From a checkpoint of a small mixture-of-experts model trained on Wikipedia.
Experts: 128 experts in each of 6 layers, 32 SwiGLU neurons an expert, 4 picks a token, a softmax router, a shared expert of 64 neurons.
Below are experts of layer 4 (counted from 0) of a mixture-of-experts language model. Rows are named router (the router's row for the expert), gate (a neuron's input weights, with its number), up (a neuron's input weights, with its number) and show model dimensions 0-63. Each number is 500 + 50 x the weight over its row's rms, rounded and kept within 0 to 999. Numbers have three digits each.
After each expert's rows: a language model's description of what the expert responds to; "comes after" lists some tokens at least twice as common just before its tokens as in all text. This comes from a sample of Wikipedia text that the model never trained on. Tokens count by the router's weight.

# expert 56
router:464553615591511447490558593433549564535469515464562460487549457557546522475563558544526426469522536417578505522438503452536520574541490581534481390447413432511523472566553570518575465430523484
gate0:526535576577568507520425560427540539555481494481482554441498576565527444472556526518464520448493502461405469474535508529414459513461469417377482542510529426550483529507436470467508522469535546
up0:521466554441563546557540461571520449503452459451505478562465475569449421423650578481550527472601559494492561405414482529550489483449590482463491418533566537500504503439537442491480580530500506
gate1:497503525493509483479596426455438477561438444522628578531535585512480561537590479437481429489516468492530491452478523450584500554497432596564545496516446411488484438494498530466438544495479474
up1:452649513501451429465540542514494540459557515511515523461454549592514526453485534628429586575453531578458513494487623518386510398497517441533516507540469475495528451479542496511496502479457473
gate2:400580571494524383486406559483453545512625415497433479413551518459511503532535467596508449564429420446525496541573470480506475533502530589510500483517574605525513490529386499510478478491504558
up2:403458547503589551401516425557408492469490520533487489478454625494566551486470517435520538446621388495530483483458503556470473448499511412471544423504484464524483506534586441523462426471488447
gate3:469541535527507524596595517510601513484500498476577515451541406455452487481580578519579444492434460414464591455506549499447496518493514580404552456611484495568460445490509487454525579472540484
up3:448543542462563544447484616525430501467468397547421538496454524475529517412363518509457502516500568516488482503493457547487451422455548506496527564527429535419537579516454507529562539539502470
gate4:458619524525437519459484553506518636450568479515537430509611534467551534526565580549559434474457555555511486563514492507593496498464543554442551492499423498472456547556553501502473526487561542
up4:577524408448509544523454371479483552411537450430412494439461550392478486547536523567513590496532600503477453451497534463388559591536541497528426470519450511590477512520539552531531482510446511
It responds to: Word-initial prefixes, New. Word-initial prefix pieces like con, re, un, inter, sub, and capitalized New before York, e.g. un-con-stitutional, Con-ventions, Sub-family.
comes after: " the", "-", ".", " of", " and", " in"

# expert 12
router:552467501475397441454470603558542540479391471456527507493497506435539599542530551521500555524549476537554451505463556457586477533535559537481480475433477435562475505429462500482476569432584518
gate0:564558520476480513527438478424515482456467390538551554481543442541574600438539507543430486488592540473595463506606515524540503495508522431414595534493493486501536417535419537487509435474520509
up0:489474530491544499542590472480461587538535485471572446543502531534408590491492506505463392532501541534427466435443526428525513384474554508521508578535508571511467474567479410433526498465514424
gate1:500534497491415412452488570455550500516495558391545582476492497487553483566456568561512532580445476490565511520568487444578535464466499468488537487601543544427537415571510570507487405495561483
up1:474556441452504432629493527428440519536464541398536515447500489553447569547609547510491566531494509570453540482578507513445458422507485487549517425595497501554466543536586493564518508542591448
gate2:471597526468490481517520508494553487537562467508545541489461524443418567617518524509479476518515471497424527496509463525447450477405437474420563515466561477567452456394476503509531440445561533
up2:429525568569549541461459445461504481519482547496473516528569502535493443507464533478533450504543397582430467579431511483505532529409557508530519600485506575482584564467501513551530488538461563
gate3:505591529510471474509519520518584401434471437534495538506483463534447572578465490520542357491439459566447525451437436549495556474503447568600545553509526498530423585486405493501446403505553444
up3:524509555463515557571517521479485529428420488458558513500475537595403517435484506359551486508584614554522410490415465408507532539535524469519592455486499537550530581523501526416474558488478520
gate4:612471470427509524539512535486501501506473495488639508402591481479533609558498519550467563524502458381433425495523400455547528471652478496501458427441468494454467451534526437438534559549469553
up4:496536550520501553510448549554500453440442500514578535510428525477573536459486467483429443393585482451492502507475538414506463486481413485461521565509399503576437604463478488510526518487476457
It responds to: Name and place words. Capitalized name words for people and places, such as John, Green, Hill, Smith, Town, often after "the" or in tables and credits.
comes after: " the", " The", " of", "The", ":", "="

# expert 46
router:489489444491433551513526491533505544489569524506608465518532496520514595512444591552483447615510476552451487566566519448419508552497511543475422485490459448534474480454328430608445466466580559
gate0:459505519570567566529487436485477496477389556459536566491571575562450509479484641504470466515398435491469486584549491539470584573438543584549482484515504475467517480523406520541470422533550514
up0:580469482486470425501502508498546474521549496478405572590466500529581466553516553512536534523406474447501500597537523523428534518489515542552518509464521514524624451458575479558527568458510506
gate1:567490462492513517459499562487473551483391534498587479496471460491464598525567520514544554535481436608522560495528498471477439448497513488532503491507480433583520486454496424471504441548535475
up1:482534521450368575435558515535479532449398458416524594476516473437495496499545538506394537387443479459563528423611545506505541655487547501486496537484489459606561508530508436500516571510463546
gate2:536529558528519538504564424507562536479565443483590455502513548542534484507530603570492524413539478485505443531515516500479567552499496439496489543543527507431500479468549544440565439501432375
up2:478495624581573457507521572599474486485430445553531556528550521590470486456605443446499465553473495543502469526530435473440488587504454532527538541592576458453446534478483501498553461458445513
gate3:481488460468506514507411577382455523554537491478568595472572537543500522440497491515434421532527563533415502490425538484558451449564467520507446571568503484485415474580415506561538411555558451
up3:482549534420547426541526431456536429569433477474550483570507547447483642523476479482477440566487475481509443508561469566455534566497516539537587494469528457506537467527528490473409589601533530
gate4:475465571439460558556475592593466504501531528494540455469472468581549431405536605472602576476493491432532444535458503479435587485531464418509477523522469462538480486530543451575559455424503540
up4:471470535521555483551485594512516551478545412536526539443468442472527579495468518568526540467502373439556603505557464490513451521541524621553515458624587487548495463486472346505383519429457505
It responds to: Common abstract nouns. Common abstract nouns and word parts after the, a or as, such as well, work, law, species, aware-ness, reasons.
comes after: " the", " a", " his", " The", " as", "'s"

# expert 35
router:569521431485487499538487455462512560568389598507501498525513513497522580510478485482498472522525464461555480502439457535574463549572510506469459371510473576469484537496436436448551469449493472
gate0:589580492502536563557551492467485448434517446456499492514507538555491616461517485577499482479542524480442388468498508472435521633523467567516539495541441428517354430477576510468553482490499500
up0:535496488497578486482539363409487529505549440481464510643447547516455590519525518434449485430585445473552572426482466590451471504555474428507535470522513456498507448497451484516494513471529506
gate1:434563430441465530453435486428525453539588440475515579510477540424587574443412544469495473492534436400514552544522530523542508462454474477408465452437529482541420430442464583577474517438449495
up1:559483478530586435436578471507506414459521510491602479445535529534553550549507503518541457480491396570546433535477413504470569621490500588539575489505524501531521452492492505473488436531475366
gate2:562467469433408486531521536510522467526491504510533510430499488484557465507486512562583471425449450520472459508631351494609522476527506466545511543500427561520440549529499578564592451539440452
up2:504475495547500466493490461482502498481561487476472534508465500460540483586484538557464485533473477497562568517503529442496495505439481506453450536485586503555520487618589512479543556445520442
gate3:515535444555511463411548535398546482422472478456446507479383432463464530543486551498572534530571452446537449476587511480568487575573471459503483572536457531446436473494519447432418401516457519
up3:527454516418506475503514459601595569512598478574561526439529529539504478523436509425605507465493548500586549447550458553490414528488469477564543441583560443486455464570495550503501504521484402
gate4:564481341443514538483480520523569446488400594458607432584405466441508508527481508533610511530479536444486450513496413494537445445401442508503426498485454490528456519488520433528488502492441444
up4:476599504534484540489495355596561523459494506596474574465473443497516509499551530498510510495505466440462518518556521515470497550510506517588576491477566503458559386563439463434455575473571532
It responds to: G and short stems. Word-initial g/G and short stems like Le, De, sh, ro, often in names, units and nouns, e.g. g·mol, gabled, Pale Blue, pine.
comes after: " the", " a", "-", " and", " of", ":"

# expert 44
router:534589465438521471583439570513528559555470450469538580464398549602460459562461446447481429493409487541568508490571542456558530454494465552442522539506424445464513496553457546448579496522484473
gate0:416460494605539456499470542411554439468372495495429556493510476501535473522491434496555575549482510474585519544482508531568471488441487465556508507504419555472460578491565574461504492495426487
up0:633464474501550498496473513537553503483485480610536585446525519575575485486474539455515585552534530491518465454482417569449537446481513528457550537525480425574539514541522569482559462546442451
gate1:582462483439421466510550459520557495501555447516598583529516474572545480524535460497551488518492518474490475443601555565543504489513463446451581538504480550406499497488510533470540530473466469
up1:471512476404547565433495505558541451603572494471423511431467565511535641480517542539507551503553399534528517489501511478482529523485472491483478424441459491487501506570560445532467512486629587
gate2:498530485470492500472551535440503510583426487530550517526507471536492537539451477500556468483440447583540414502505558385531561571489505604429587571512525458541513492487492445503474397447435480
up2:588537444434462553525530484439537481563471598552442494523481503553427506586471539549588459469409458550566514467455452504544541473494456662436548542545503455520536477501446472535433482483526494
gate3:503407490400456522562429460532525502542540581563585482561588578493502545518531530544537414515415583521495544460477415563547466452482489482557524488507527533479501564591448575507451539494459522
up3:483495535493518579527527486452514517490450572494414537386472481437498490471516441555458574464549374444537418562463575462455523534489463510489492472449602579540435495541554507551482532493558434
gate4:482514481466566547463428560582534536482441519572562526483442550583530456541533472559482416466418479499475391578546540446553538556429596557471529515468431568499481520500513536541466543527554510
up4:541498450454453524506495482576571505471487523522512425572589487488525563489493539583507493405551515511389496402541491412460531522491406456441510542591458491484492579494475419525527539537535539
It responds to: Consonant-cluster word onsets. Word-starting consonant pieces like l, st, fl, sh, sp, pl, usually starting a word or a compound's second part: work-fl-ows, cross-pl-atform, St-ock.
comes after: " \"", " (", " a", " the", "==", "-"

# expert 34
router:426451557425430492444583506519542453517481544531474553517545507452519516545504501539490544492532421540498442477407539456586484513469413550593411506475592432491516544526553593554480424514434525
gate0:568481586487403463485539475519459524545438494530513553437488476464445549522461486534551622478501492544567403426513480481532529516504587532481512432416475486437455481548442588499473416514514508
up0:523492528468416478455456591554565587429544549529496492438537499565445491488461485503531397512506484497477535549454529523492556529424491466492446589572465555556528516461529574501502442530511486
gate1:420470446538455546518484431403495453430534535556518492526448539462493476496544468513420461456507539443422527568542534486548513365469499493532491462537466521532483498396483490587466569435455508
up1:556496444479516591576582530504527504389599445501468578515395441445537495504504485431394471437556538492474440413462558467530464500513535463437488503408540448540499499442512462640423561556475498
gate2:512488481508546446369469459455501517435513485393461583510405485542540604553537560558466589434571488446455557512547543595529549395564604492472490469567523452493491407490514503556582454510467577
up2:452498436505479544520550401468502489424543499393598427455489541477573458510510531530465426436510450522589533504352432540441535502513495521519460478507393514564462507424454501453513559540527502
gate3:449552491414509441514523426403546435448446470575504572507510518556496542490440565520524568493453492531573431515502459549528541474440512537443580552501520524506437464536597553537485552458457510
up3:484481508479488444443525466433458475561562469508576516389508605508520461598389484564536564486530453547480489561549504518383548505452425525496525468509527391492535508549453461499471519434461475
gate4:426440506480451474441442527510570424476548561553519515472438530514510540602493473482464518541414523539514548430500452487554496417493441469645495568551538480441415430529531480518533463601527472
up4:556530420552567489553433528527539457519458420464531541448443501569497480520498459491397516460460441527510543488456473636516490479576500550538535466518515518416499612529378411462494577486529464
It responds to: Capitalised word fragments. Pieces right after a capital letter inside proper names and terms, such as O-bs-ervatory, Kitt Peak, N-iger-ia, R-ud-olf.
comes after: " T", " N", " H", " R", " W", " L"

# expert 16
router:581444451582515548569376531492459466503605427473560455475515502624503521477555559542509490445547576501481423497477404554511535511558465586545477558473457485405498513531511534546549530550525514
gate0:547504487453501456564431495544613486579452505563594454477499449482471472469570549455544506482528515536588504616407555467560470587550451557548476391500493519488508455514558563466449615483580543
up0:383497411490498490417447521472511480520533526503421544424463531519487505496498518514536532410460541425539538384576493477517517469503485457462480504541460469495527525492486526563433518431562504
gate1:538453456441486489420547478473551541431420542528574550511499480506559468603476424450438523472517486507394549566402485479562459500562514500469475510513511471475455522437569513486560473529448561
up1:615514449591522436519500583576480445561571574460523458589502506491499484474524476485422538433597486566563470462530542510489510581491424552471530427514464539510423489540545461577478587500441427
gate2:531588445503546515483482605608534494420471506505504481513440499456454478493396450460475414557516593485469557526534471455433452484497467509377463444472476548540478456443514472554503535503382533
up2:531481446449495543523517621554528570488481525529560504447532430445471493548442547477490501503437538457445521501530442473360487392521507533418487462490482512492431527480533472575486579527400523
gate3:531566460535459507524523457528504512516504465466562447508550489512387499517559467435466477513479532556600457640484597537529430545455528470555513582468468470483538479528495494470464529579444480
up3:604484463484482405462524457535487528565513509489626462584543502439450501444462559541513451442534494431517471458602453581437530576481449508469476399522418458537469432512539499551502582548415461
gate4:544456549476601516523478402437487404499587527493463474515473521437594455460518503612490531466436510465542520495476411570466526498496482458405519468430614535555506405490558451519465537454573469
up4:535550429514531455526489530509526505581524498435625560560561480504480542489510573483538483522481561442535521432501441551506419581472512540572459446505474522504454507494493548465532487512488509
It responds to: Spaces before numbers. Space tokens in tables and lists, mostly after a pipe or colon and before a number, as in | 1950 or Born: 12.
comes after: "|", " |", ":", " in", ",", "-"

# expert 0
router:520459517486526544545498458448561530503470460530439462479450509469479478464503576548531432534552631530527493637432585443437428506476459374562492466584436444521520561543512538492456534543563592
gate0:562470446491488534436481479535548422500476554563399594421453470519578490573410466558457503506480551526498462415507466514512491425480517543559475557492530577501515414499540606537487525515468524
up0:494549484560408510502480519546471507593538507570483544548503517522535515561490476576443457559431418503543550453436493504536571436472554523532402568514452488503502422501497540569479592529565573
gate1:469509413513567519481456627542544454573524419567582576500497452514517506540519485532483502388515487472403543427576519464521432494463480530495527455537471561488545414498454382615514628553493495
up1:615526564489574443540550439504519587490520461524463462429476506428465464460543494639442522497434526498495499421439596412448562433365403495496490565507517510519508498522493430454518401442503479
gate2:532474521515441473533431502493525554463584592461602472534486466431459490480557503544463500516484433570529560468523564513435530483492529444429566569510477557470525471519517558430449474522556471
up2:503515553581484481548504395440534480547464501650533491473537511490515591470617516601406464503482459481428515449542587559501641484483517404509511485522501476502556534485502550515388494525443464
gate3:495528446445461476500500535409554505451542456581567505456489444467391461513437621543479502510469535560539521503550502431474497532557546467437517520456434467436521403420453447421407546538607554
up3:562512502476515515570517522452521452458502444563352499451456489517435514484566497507466551537496466514539526518519496373413521467501435422577440527424495456569426491419547471469477412541553551
gate4:587574460521497400549515512532503534587463460503564530557366579432466496541496525545447441490534604491509429522522413389430493472516515476452533562421390476483477536506517525514421431532549596
up4:487400549476537470581514484407454547384506500527473589422545482546556538464555512496571514620504439449453586519382438569506550505507481606577485448545542565500529529482432439472570469420516506
It responds to: Digits in numbers. Single digits inside years, scores, coordinates and table figures, especially after dashes or other digits, as in 1905–06, 30 (10,10,10).
comes after: "–", " ", ".", "1", "-", "0"

# expert 47
router:506523492468599491553450569435609586531613427421631574520408555568460511488481467513478576429470560500544488536558560479454585525505524483556462507520447504484534434544446418458553489526531506
gate0:537560462536557539483603527455506481477569440482537529564486460600499414647458392448569500428447493352531511441442530436541530481452601456494508531507541483499558503547487464422499568542505470
up0:542509505530422504507469459465470583571491504545496470487423491590559536500507367488531510466529429551528437458524511359579441449517494585560535474544455421448471561540454465454526633486435475
gate1:522485513499503487471513470494609439539580489502513504481452518609548488534457567505506490511526498504498519532542611569459531508403516511482527548490525481518540499536417465464448494446509533
up1:483469586611457496465472463551484489507424616537451466535426461515565488503589536575511518495496531568480477506504462415555470562468498478522533377595416579535530534538473505538497463344569424
gate2:669461480436509400563497459488511569479477490459477554406524475478581647517504575537465492458527481503422559448545419479497449540637449506520539538491485547451433581518532498482509494559495534
up2:468576527618516567557549434491509505599551533472529403535470516478440496564475393576464508452534519568554524516541475514481550543540539551467429465577518478555545398409538578439442443484566548
gate3:525564463601488482434514505497550476514538477541533554339574562539462533483411474480548472444555465428530449521455495471495498459412490505538492443468515510442583482459454451497530500536494519
up3:583405583550528407409460407466479462535574466452561576530431500516542590516414466507511498462511406553548611497547480534542548523549440561446496481602467567511440498573538515491486500452475414
gate4:476522512545561486499537525425457571465519513497593381501438564475436526558524490513488560486521384543509465582502561559540490488533526412517528502543454482526447420598536437434538470469494509
up4:517544469493482504547464434429548419527527528395514434456480487482535517559386457572502504479526477508549469498521431377509548487483519541423438478540449503441427605328556469572462561570416486
It responds to: Single-letter word starts. Lowercase word-initial letters and prefixes like p, c, h, st, re, un, dis, ex beginning a split word, e.g. ac-cl-aim, re-supply.
comes after: " the", " a", " and", " to", " was", " of"

# expert 49
router:569476517560564541507353511495479542510491542487530476444412473552514496491484439529518491429533549551517490493468463463443518433413458652568588438486511466552477484460493400541464490566488542
gate0:446490496545450480506522452559528457545492454447601474470487509530529468420583557500543491597496516520545377514507535525522510564539533494573509578511492485466592432469492433555390555512490553
up0:526448458472519502577488490538440582477513549527444430472556553394422515532462498534469484434546500507519625471502481475553419502436518512398488477482475489481463564509507566539543496448539554
gate1:499525444467569497464480466524413376436543425494412524534487461493565493518538540509502399596467579460474468489440484511452458493574466606531505593458405500464535456527491465561528506516479482
up1:557542511458492455495468482445501595533580566552490521486480414501588442569517454503529471448517554468457428488502525533524504513556466597491537456520589563497454596520544501373403647508473484
gate2:595497462531483482528461506546500494497541576527549497494455483540595613472528407589584473451560568521486430539529561409553498560490488522524549541465513486497466538485493483510448476528483500
up2:511514526517465481564579480592488507501556571466487472485523506511581617499511436632549573481498472566423447497514581443561448491470453569487508481481532533509529448514525449503452415543444486
gate3:524574512547517500528558445558591484500487556470445506397523473530495467491398470403480521518477589450455481543506457549469523423510433554484529561526583492485553453453496490515488483554532573
up3:562471495534568526625368511526548473462497451505508508484487433419531569468572483538513593574511511460550456497493438505498434516453462508457576457530400527510435543549363501469583573481484503
gate4:460509565611516475404476539424538547555519542437444443454565460505487476503462477501462473562521657552498476492508369518512548463536511477443555504619493566421428490544451495531500414508516594
up4:500505475615511463473395563420490537589497541510453473450579441480502508512487491514437465480545627494569479513512435513520545477511559465466539523590487511402451428579472518550518435504487596
It responds to: Leading digits 1 and 2. First digit 1 or 2 opening numbers such as years, dates, list ranks and table entries, like 1927, 2017, "1. CRO".
comes after: " ", " (", "–", " +", " −", "/"

# expert 57
router:540517514503516441525420447524611505530464543372549538485521491479411502521595505481481589474529553548576454476510451458458454491500425525477473508571503657469557522524503506393430583477466518
gate0:479508480549573474486471411498540416568514452566492499430550480473513513508553570553512409552444567562549393436542416553516520515412425503556432508551463492345464501505492509462529575536615438
up0:552543523464528520604464536504461485533443503555543478357524429471535456546536547612517450468502539428504565533585474481466454511420496563496515387452388479508482479522569566416540550501556470
gate1:554490496565530440473474587493485452528557481445552485478568496466471488475502441535512399487479451522514515514470446411523536391406514490529561495418542577527558434483543430573446467469490562
up1:469495486632546462432433563430523455502465516483409589527533480516606500473465499561437489395477489502525482571505466568569602528439480443518493515491495521520489404493471466532501457455520490
gate2:383629551441539563414508433412508522520534497392597450504520538521491522521584460451556536532560497565549405524446533580577614454497497621555535517445556532481511510411562485478493526565515512
up2:497574530538530445505533554576462487483500543519485518547482447524422452544428602514504561439491506536498524462467511535517559515515490550497429475521524519475431512555562549566459448469514410
gate3:555530425486414562516429457510482412368541588549429473445464531492447532510548495630414543526504466509526598466534477473513599449510581492482522490581539542497536461552526515455501517490610542
up3:580507493448574477585476481493543519548494417466380521579548535521452509477467610466529511544520447569475538593419463526528525539564538463443529485604486469498451476587471457504463553517562552
gate4:495440520452500502528475502467464488517426487476529536508614507461488547464485572536567527509475492548446371422583419555577408451501417506463509556485437477480531467410514475491516491510443501
up4:438501507431527519514515574542529443459537495496499439525393478515514428482570499535482517422471517574435599512550584462554556483525561489444559414520536478460504534496447511331407523543493543
It responds to: Capitalized name starts. Capitalized first pieces of proper names and terms, such as Pol-ic, Mar-ques, Re, Le, St, after a pipe, comma or colon.
comes after: " |", "-", ",", ":", " of", " and"

# expert 9
router:418518535568524501573453429445506488510416434581495404494528462535488506519549460498520517522426429579553504514481508514455504467541471551526445456498560491574407509404545490519491483498504443
gate0:453504554535424497458432492513466543489530546452526432496517505551414514507556484514538509531483447459616549448591502543499435487446458579552509599551520451470446417496486380536384476419551457
up0:394463462527474528553520524473476518512517471560480526488589496476461522485527564553551499513525535519510514454487441608466481625512470547466628498512462516572547486511491453561574615560463593
gate1:519567537420447528406471509420562527502440498536465418516460529507511512495547378508538561446390564444499529483554559469596531602507496487464490534534519407477437507441486540563564446429547498
up1:451526528439502549516456558466495484513512544461407459548518422421460512577517426523542482454463527452605472469493505469542573575535475441475505551493539495463510456468420445623478468481479575
gate2:583485488478460520502475580519480424501382436464566571509412552506571569515495386628512583500542493513512392573536498440448516415506572426533500543515590452525492456469533474501510431489460388
up2:577473559587509487516544485434495599477455453469547530521456401523492544549506539520479510504560487472413579453516539500416585514543534514542492544519536503545545469418529500539578558458468536
gate3:448494505528485442481476479448452478495527426500582444416532474549519524587588523504606535496450519492476572488580570461479530457523442483544508388536610548509449423514386609453455501484533496
up3:484549588488465489486560507425520483510452549569482569425475496534377451415488528555497478384412466528415537547444463503592489485460569621436484521451520482513493540475549416519513579474408434
gate4:467539498507479513466501539437555540507488473570566434510533591540464546447583526484413531582431501475439433523559596554533514522518520453545471549445572502502392507533415550578533499551492412
up4:546527486564517408538539489450461476582385517459493463510537557618519382512507506434529485519491532437534524543585480556457501448558492559568547507560463410488480432463475499486531594477595489
It responds to: Mid-word fragments, digits. Word-internal fragments right after a short onset, like sp-ok-esman, t-al-ents, portray-al, and leading digits 1 or 2 in numbers and table cells.
comes after: " ", " st", " b", " t", " sp", " p"

# expert 10
router:556540529537531586466497525543503454421534584466437460446522527451489493557586464497519514463584505518464436594488459550512531536559469519562484544411525537458491499517396470518561618496572484
gate0:503504587503589463419456426554486564494466445566498564471547365452431629422477511524470517483549514452398475423560565445515526550521539494469493509532453460440535400422520523523450637473490511
up0:551488534544499536524407462589415443527537508433498479508562541408425508534513478550430462520510478521578500489472569467536424542409493493535551553503458451494479448525481497557444403501562468
gate1:458598482567444505450536443511456495455450466515515518523425510563502488467529573513407474551465526521518522554513579498472485466522414514518524467514586510517424411406531563445377486583450456
up1:475557508495556459457426527500475482520450468514478473512618559465539567581488454537467517474532510620396550589500436474511572461461535419497509464444516579537407438533529444512465561502489548
gate2:537485541431510610501564498489482424520511454499524507467460585469466476529463555492386528482519473433485396540490519473501554418547563539511458393503482479490434569553453519544498518526569538
up2:489450531503540510531486505557435475487493493459510483492525523488573513604496509434348416491543472523482475559474510404426538502534543460443494487504588466488396537477584507527523544532471582
gate3:572529497428535566640476529466469483452505599497515577513484523513468545523492506556503539532488499495523525381499513500484529561448492552472615511503442548438544512503487508558517503534490475
up3:562495521476497510484538455529461435466527508487443509479459339480411517498424572496402505479490543488555426508508428515520577540516442599540582621603413553501561530494542537533437539519500536
gate4:591499454550387418473442502528495489462478552480499399487478506494422544550478553433574518502537421469454475450516456463504516554545535545414520542480527514557497585599474485550579471512549451
up4:594553366533440422431472471522524477496475491435490383455446537494459560570516506505433522495536465459474455434454477489440525530509570455475476564489449561583506498563419541519575448473544415
It responds to: Object pronouns, table blanks. Object pronouns after verbs (him, them, itself) in narrative, and blank cells in election tables before numbers.
comes after: " |", "|", ";", ":", " /", "°N"

# expert 40
router:523434479431456580527468471506433452557566449427532509582607534522570513564428497446502439515445496534425492471493404553503476467567587458510406534525473467507498515554469512521446504585554447
gate0:523488530468489474491517534525541534629521575524584560493570439552466542561466513456503585534495370496484455508505428439474521560475421561488496501555518459452499425486522468552460587520526498
up0:534458564518504550441497499505467482532478563480526475464435440542521516536426537399478518411537447383432478561455438416606491557456531491514514505535455474543468433502571523548541513444494507
gate1:542487395443588575452476487508478499416561596356505560551434529502518515594493588531491477530516438522440549482559491495494502472435535512441519550495467480442418495520558376475547454507580466
up1:449452507498488449522468566482495527518556440478438495450463589503502476440488408489509563513489461539572509545457538454555582469474465525457443494478476507597622486599490648514559513469406542
gate2:616458457493367462600443524451472478437460390522647523563482515504628521501472453494551559505440570504407508454531417500570503448591478500531469494490410423495451476555471484505482519489504488
up2:547526513475534478382504515597561476511465450564525569374467580583495439454497492411532554439446460487501514468516430481436507567481499477546627497477583594502509543544611572472484444496556515
gate3:529507531562409444533519499459542445476474435444554507518452490459539573503535455464498411513478470598389431533547542552589440649493506499400475480541498469510404502547577552599539549516467556
up3:541501436550585487449538482484535457554534567501568514395524642572570474535551565396543441453488602445465506503486535518475511495459526426556453494541495348433544528442453488515451495530608528
gate4:557640505404547560464552514456493598426551526537497524473561456524520523594477547539462584480538487558456554591473405534507469585581483455516491494562525488471420484551434482501511459476556551
up4:449431507570519508443567559476587525533632459470563531490404397481454467506562575521476461492499479551440625482460476442431497456488569507463451512368478449539478563456497406524483443526551485
It responds to: Table headers and units. Column headers, units and symbols in tables and infoboxes, such as %, Location, Votes, Candidate, km, Status, dashes.
comes after: " |", "|", "-", " ·", "N", "Personal"

# expert 8
router:582467437408564491535449536455497487477509448473485589527524565472548498531429562537418446488534500472524490541432552448515513505551482442499452442468600533406511511562554521504358494433502460
gate0:552491439543469489552560532417400525415514500459523496534470471495543556506540470532491476582463478443583459522454576458494433502381489467558523432509467469491475539466464539553585514517440423
up0:561449596482507450517519527542532508507534506506501525463568429531519506485472460612547491553495535455445523548509500492496466440532507429566401636515564539492534404608451540482512488536515505
gate1:513501525467532426595645501497552551484535449468581388501475572550544554581507490550498485517400449448490454464468389517492527548450517445529503537537497430456456461499523539449513480575486501
up1:549474465437506577498545447533486471568421475367585458527503441510467518543500498437478502535505617543489527499557422537473507591451443538465471460447509570627457452523471575494447532446536498
gate2:479451462502602547447463546428583492412552562497430432528426560492477502497607556512522488450458505508507447591457540522510505510445552475607544467484506536345441426520475432519401521511547568
up2:491477509510575480499492538563450500441481391460583617567511420470508492489572523497537424505570447562503521582487514461490610502517490514429480504493450527496490489491584461498491462461482481
gate3:620532517402545511530556545542534512422560453517566584518416489501438495501516497387562488497434462476434550481491409493527578472529572598504577526462470521529594566458541585470508513498529563
up3:470501542457527468522482546399497422492536510467396475496457495507479543474491539489555485593590566558551549526508489549559532542487517432546495502588521444465546511532533425642439492533516538
gate4:550474495464464426536557454522379503459505464413582566523470566503541531540487522465520526545492551525476496445448549520481516627564490522519573477406533509526430421432535522515416490439573498
up4:496485502485495480428394536505493437479646467539492488513461558453531470492518557441512452533552505488467393461532539581479550497454520513487491488534604546489540473463541503397514475446583570
It responds to: No., quantifiers, abbreviations. Abbreviation No. before unit or list numbers, like No. 90 Squadron, plus quantifiers such as all, any, each, and Jr., U.S.
comes after: " |", " (", ".", " No", ":", " U"

# expert 7
router:467501507485569496478508453525529517529423557475516500519506508496497476462539413549577491592483534434521580559516433417509441489532539494552471441579584537514524375408474474569523524501492424
gate0:503483585479446448479533512492435558579493441464476524512496573485458440590381492561509523573485441463423571524449485459507523456457469586531511533529553514530472394445539561529509545444438554
up0:548515554450514490433492466529543592535415550486586477520541481542537406563543527471471557494508461444397468508502502409506489527490491521538497530649524518483546341502515501528493489415533515
gate1:484493507542449592525512564470488454535440492518524435532533518391566416524443569522645428550459560474464456584585508450534454566595459457515522384497502568481370417479448516573500541527434436
up1:575500457540491588468487613506495439584516539607494494502539465507503547498423540543590457342539572565500538514466471456498356500573456501473501498592403509447484541429355443535516553543504541
gate2:495531527505507416461463442429516441461501521513458461587520524513473609474613452492521562526405472432442524565537559444492553532460474470517514476499541524470520472579517491484530430441545535
up2:548551536486515524554496525528508421437630480540528538495487502520440544496548544514520500551559464471392568525549526493437489486452489528504474556447572423471575504584480478490584517427510468
gate3:459453558532515520399487582453441483432468463473519527471553463502528487481452527574608611491502570409449521513490438420553505534415543497550496539515489479532437406427481451449430555479484386
up3:451513495476600543500452499437572531497405406459554486450504569548451430527417514507410586511444536467441511613580497443517417489591490447555489536412524386466428492552541583507491485507522464
gate4:545473499513469478470518528498593578489556493520466526552386600445478486511434443534583556463550558436487505458490472560514515457471546402564453547462529503433496388495492549556496414548544565
up4:619451508560390550455528539476456465472508533434569563549482502603501579559470521536483428498541448516497530580465545498526469515517413471486518466495529521475492498470534432445618512485441579
It responds to: Mid-word short fragments. Short word pieces inside words, like ne in annexation, er in exercise, le in misleading; also year digits and foreign-name syllables.
comes after: " ", " l", " ex", " m", " c", " ("